Weights of a small mixture-of-experts language model, trained from scratch on English Wikipedia: a shared expert of 384 neurons, 5942 steps.
Below are experts of layer 11 (counted from 0) of a mixture-of-experts language model. Rows are named router (the router's row for the expert), gate (a neuron's input weights, with its number), up (a neuron's input weights, with its number) and show model dimensions 0-191. Each number is 128 + 32 x the weight over its row's rms, rounded and kept within 0 to 255. Numbers have three digits each.
Before each expert's rows: "comes after" lists some tokens at least twice as common just before its tokens as in all text; "gets" lists some tokens that make up at least twice as much of what it gets as of all text. This comes from a sample of Wikipedia text that the model never trained on. Tokens count by the router's weight.

# expert 4
comes after: "\n", " =", " ", ".", " %", " Votes"
gets: "-", "\n", " |", " ", "|", " ="
router:103162098149149154180109105095081129142183134095085061102203160117153135167136091173129140091189080124169149103094157167073096128136110133133140096114108100101097073102118111116106126102139085177126135158153154127140128091145118128110159126181100160090130151140082100083058114173119159146105135076116173139155110131165126142178132082121107148115125095143091122088138138138063144112153097155139110079166160090185068117132075126124154113142122129103125094126126111127134150123085150117164109109055147173069113106133184126147129135185175071167136146087167068101120178098165130107
gate0:145156081094187136129134110223146102121113109081098060129136142150147101098224072140048147084116126124162070161118139182122096146138120113131100098106160135123125084121117170125076196113147146148082095136158117124126120135107150183090120124169098106146138127129152112162097183121120094125121144127151158101082113121100157174192133212110181165140108173144098130160089115191126093105107139140084137202130113082130116175152115106135142070093142144203100181129151119121064146201160079185152127137093156163163121137133075095152158126109121167068063139109113154069140156117172129115
up0:094169088114127148184105185144156107094163116172148098132123158128188149144142083152082169040162102096117117124089181156100116153138094094146122098104159089101096078137149120148113161139143111133102112155180141126088135175152128152066136143169065117133163183124118102122104112127086139153192178151148158121069167110156207160132078125073135172126122167158147123139125151154111083202102124172071117179130144092092111136100102194105118159096156145143094086087163155149162149120099128087135124098126186130112137058157112131146123171157145088110100126076145121082165170133161121140
gate1:134099113111110164160157160124142155118105225094091105108170125119111154136123107168132133172114128135154127082099142183126189093157073108168087087113115095096067163131146139165143159169059093155162131126152126140173147133134119155146077106105092168133138148149083114127132112144178159116147201085143084112153162164199177074110130093120135079099116125149078111083151147113112166065144105055099123123127147140072140055179128104089169070126114164140156140088115142103156137169148139093152127136086163160126146188090133132112102164064116110134173100123141157103103132168139154143
up1:146121132110120102096161125118111165147118104116130143167133118133103125114144139107120088122146109136104116109155121119133113173082175136122177152158152160190168076137166168099137124122148094078035104190164114103149113112158092074076152140140162132140112141120175129126095104154098106077121089115171147123102100116064064205148255185176073200142133121094094082180116072130129125178108130184164146117123127160173160119118152105118135162115180094078097152178104113132155101145126138188121130117117060104164150140147161094159105123116142144132132202145133157143161080083112123139
gate2:103192136144096201113097119113103161116146113109095104165154147113127209128138096169165127113131081115088050150137142147124182123161094072118145102042150156133105147152173140147102134138155171109077123113099159144097209138141148151100144130159153193105126127108128120161142148124136117134068131141121106114149056136143140198168142070172115157174094128099093107197120144144114167143073116156137154097184163090119105144091097111165169158106126175108103176107130115101129110155067153103106105146116148058104087090119135116127159163134162075068085165101130137123107129089149182107
up2:091130186113143093113134117116141162145102124146120150133124120098152106080144124146033115156087154151090156104093117147121110148145091070138157192132105131129146046153115117118134158109185178175090074136132086073103064129148120132172164129131167083126053141112111108096132111107080087105133139122081125138076138149122140103140168166115175138166159139088117106145125134118152188136162129138166112136140171149110130172049137113138142133086107146162145129086131103121130108094136100130121130082102133154110108167139098138178059107179120142156141121108128138143116126145173151144

# expert 10
comes after: "|", " |", "-", " in", " for", " on"
gets: " the", " ", " August", " March", " May", " November"
router:163053135080158144154091141175165131131085176123125169103185026091096127090057143111122143153152114151163142146159168111120130098122151130110161166103142140150144131184113154134146122118106100102130142161136125097169128146057095108133158146169175182112145115149131151127137156118134075093149138117153135139126128132131139152067221118193106086119143149127123150140125149115134208139172130114125144150097135157141107135152123163139189153114083118065102171097119121130176119088065147137147120129052072131146098102124115133145094153071190132176112092182159188157142103093095174143
gate0:110108136108133125119126152188131114098104094115109147077158112108092128124131098131125110095095138070129137149145129144082155158153104094185131115124177099136187174133142202128078128153090151100142126132052066099104113095064114151100079173184103153136135172127128126128164136179144143106120108138145157134125063095092157127159118055141078135097070159084055125113185113147128151126107049234122165099149146101129104099138120106150115126111089170153095098142132144111136143170085157193127087111141127159103141083170126117132125098126150141090125130111155074071172089070169147091
up0:115069105142195142170155146125158119139141049130115128134120141121122136109161199110161127117183126144158084140152121145204101160082134146112181168146099173103118164128159105074160125123193112150136169147100069061112151099050108119069116155131109149155087102108149150108184113103153121128110124133162113113151107119109089133124097126111151092116153106063084163113119138069045098182093152138159130065158179119121166110120112116144134112160167160174166149067105120125131116106192099153101045061116101217103131085180160120117112166112067088096149160124147122101141121115059126152
gate1:147124095126050173150128109064125126133152071134099111081105153115116190129159123112114152130126137089039120133146132072117120173101119126056167043146119174117103137149151162153133133174150117134117153123147121142101143141170136166145134113131127091111142103086163132170138103076174134112166128144084099175112119115129152126119128064114118095104126190133123102101123126077116128159096133131153126129099159140108145135121177133103150115128130138145115144074135116120183052104155088110164099105085132144162169172113153130097123132104133149128116127106009144149149153110106142113
up1:009194120083097067187198116115153165136111112128141120127141169186188110162128175118126131118140088127091132105133153137160143153116094124085128176170117113124131126127063146101093128115139101122168132176083072120125144075189164102129137195148121172129184092114124139112127152113139091255132156164053134074151193153158110151167104139139107141128132143079074133126144052112144123099232112153134132094097159110142079118082139088156127175198094121113119116147177141167136148064120088134143132133051123073111137105102140108175153119140124131124109124104104134132148155136091125120
gate2:133135116166117097161062109112100147119129105147120109109130102132134150136110144102142106094127120131201172103133158131118158158091125131156111136155148137117130103200128116136134157185142196116123077177158168115136166172117141120132187084144139116168127147099119159118134116112126064173096162126095133157110103168141086106146168108168139114110115145153128113126154112072123175164134074087177112116124128152078146110114109121114172121171096107133203149102169129153060100067134117159117092086068093124179056134109148116154125164116134139125164112088118155124101111121115125135
up2:132103140158127142077139094158127157195113096106125158154097130150087184094223133179152134116130114133136163157139109088129154176139158137072065125101152081146082133106129141104122175168149085120176151063111136163153100106156110108129137107124153122112122112124127186106124089128091137133143142110078102108104116113116089084142118102132099065109145135132171070114103150111136122159147143117130187132154120161118094110102121162070085153066121115157205194127172128177086083128181088136156154139145086200156152093163124157059131154132186148161149132152109121127155147116134130179

# expert 5
comes after: "\n", "-", " by", " The", " Species:", "=="
gets: "\n", "==", "===", " National", " Al", " World"
router:122145107124106156136108091093144113116131137124154225086091122155119173123122153138150127111114185143134157128167116129152145150164100143115127107143096150114125147108127128183170135144042089143136206149114189119145095100092151132096173113133196129091137105077127146096138153134089175082134027150121144118167115123130137039122157157090179175135153183130123166120212109151108129154108170145076136103117112128099114134141084129135079079129089152161121089181078143172119171053159153159109174132166102146157184124109065162098050181172144120160115155084155149148116149135104157113
gate0:097161141047100106144119136099111116109197134123125085140129169104148140111148108097178129112125155129154180137157110182129155107175102128131126090157158166126085116114143130141193136102125166146101210128134149131156136057160161036109116113099156128080126127056099107151181198121144094087087139150137113108100107161058160100139163132185158100086158120106121099173110074136110110060091158104096169131114082138080083117087151143157110134169179107150090118090078103161173101155149142123145129096080122118108163153131103140117123098144087140042117045128206129125135075156145130104
up0:119126080087118109163150141127137159088154142090062122109143111108147126137151097149068185130142115131115113074126137094112136138124141148077163114148150128125178157188114113159144111123037157087166084123147123176154128156103160146139163121116070106132136122135105116200079127162051160128153170120089067101152175115133136157159129155150115137160094124116123164152080148118153138079111131103121143132111147124108157123112159093091126107112124186111138146149164107110159128239097164096118135154160177070128176161090148088150142139124147122098137137115180161118181100113158125156
gate1:098115150112105126130207117142137142079088143149157118139108127149143110127127132144106093181159129088117117060138155146163097182155194138125167158131158115140115120141067110103143093087111152108088075193052106114126129185104181067084114130158127096069171149191114178096186125158138085108143065084198087127141076103119111156111143192126088132100149114118230165177116121122088095135078131139112125126179135181105114187121134107118117103129178130107135138109115153111114190109119094165129127136161124131208100100120144137131081093134045125116166128105136086150121111109161129183
up1:143134104168132134146157093142076157090038157157134134147133115128139118135187172117165149126153151126096153143164150139135093130136142122156082088100137142137124134136126156125116199143148127134135100177100083114106125114120128106162092134161114069098191194163113106085137124114136166117080106096098140139151100115066102116101173152128075132118103158117135112115160123077149101118148133149105126106115120113064108117118133120109136120157173125096174145112130138171114132159172114211129070146164139094167129141173097070166148107119096073078085101084120102109119136024137114136
gate2:076077182163160100125116157145168107139145146184102138141127099105196131136091109110179132152104195179110141172128142038131191122104087149124113125210129118178149128130214138169140102166108099139086190195122116093119113113166089107105139143148144108100153132062180071166113096070169131100067088121115071087175108149118137102114138156170063092125181104129133147114116084129104147119159135066178074138134108125130162139107180120103132090101048144118133167128140111132179116114106095112119113037106117168141128134109167160146114234129126165113119116127129170173135118084161115102
up2:132096120098084112131152122177122145089104151121228117179094126130108179125195161051139075123121083125107102069134140095161125116120169157125148078150121148207171151079068157146134172122107119123120134169129122108203123145140126129111148149113122159181123205168131168093143148096115111166163092112134219188126068091138132172108147142155071138108158156128150119143132137225086147149123119135100109179083121175085105136092095043181138140105109119127137181128113142160131150117134133114115102168156142111117125200145155121104111075129084150091124124122105085104139122118160102134

# expert 1
comes after: " |", "|", " on", " 1,", ":", "On"
gets: " 0", " 1", " 2", " 4", " 6", " 3"
router:135117108177163091141077105156065146116098165133147113069108065138145130107157143130139113153122133128086135124154145114123168093110084113098122084165089082094127112074151088112106114108085112149153075130048174117135105093156070173132117165120097158137118153182129117143161157112088148161134082100154135206099111088146141095125140119138162102131176180109155173085175122061163064134112112060130082075179111185124163123122106071125128102145111187077114135180087086164086076089131125133117148141139112134098169154057116120083085052126086134151126104117118116169127116155081110155
gate0:161108117161082106150149110120124085147167106087160112101070141123125125193124128071080142171113181135156151157143169146083103167147081143149136138166148111076121074128110197118099122127153124127134139101159153119117154147101125115102089146188101097080112129178062168088170156128194080129148123134149072182057179122152103090131073137157067137112111170177139149102158109115133167106129111133168097092119127094129085081060076162127188080149135129177116064141161129146106190139135113143121080095029090135109169163167110124159129144130072128162145092158065136131117113130135098151
up0:119136176122092085123121098151096141166161118122110095114101087146155148114179130129124174066095168179125113218155187174104183138181124142174164146118177183110189131143153163121096143090126162170128157114147126102129135152154067136092140135093124157105111118132114137128152166153089159189132152126146120115094160105137095112147126164160097152095153156158131119124133120097148144077124120145090143138135109134085074152117144091133127131126109173156177146124098145132179143121110093154072156168071088167116085103118116119110115146089033138180119150054143114116133155139128143093
gate1:097116129162098105145181122131128064188140095109105091134123059114161093112074088127132108120132182136100136089048126119134146134107201105186127132175082161125166108173148152176088175138144059085185117169136101122077116107138156135106144103093105108128116119116108110167139124119114086114182121104078100129196079126096109181098077173132108186115155145107139111197151102133093099142208098132192071059151110140077118143110095125172132138152111098136131102109156090146171156074147110126148139085075161155078101109137157124061091152176153165110112143168085148174143132222163129094
up1:131125136116135128108087152136146116107125104178099144152102078114078104152111052149114172137134133099114119115084116131160084140152113085142107152163106125151167164130116131106117115146134117114136081155133105177152151129142121123205091087115148087153139151125081130179143088121108118122107097081125101110098104164103071101166095178137122160078148131132126097128131187008144093103123135139100128136177144105094154153092096137153121131156108183127172128115153172114147121113149190126119171172167118132100101169110157139160106157135083182111111192098170133084121106107162134117
gate2:129150123116090133176142076098123110152153104172095112142126065153090145122137135085160194191080134157209106155133163095126180132120111157100089117102134106117166120210118174164121140113164160163109121091088135059162140121166182126089083113229170110153120137200107180092098179091143122120161120124143139117143162113185152128058102046170085131124172102105112088073127075135119170086085123113143160107162169125063111102135097150076182161240125076177174140142123149136121127177120166124152100168127104046096117148151061142126125145133129095103163113127158149120169077138083137071
up2:178141106093116127139112123126107127043096102213151110133131137127100170120115128153146186122057052114134075077076160142100159140136129114091076073134098078119093116146085123132079158089131136120138102091130111137165143128143143100151150149161100114137097141154134190165132167158126127170132153156089121123177147121162129130122099097102130084186145152139098145061099157120124107062186118111121098114252144124085179163190096121155197126143095119099101131133119143104128166138163143092200124187208139093156131158135115069113152098079107139150149102112118174121167090147045088167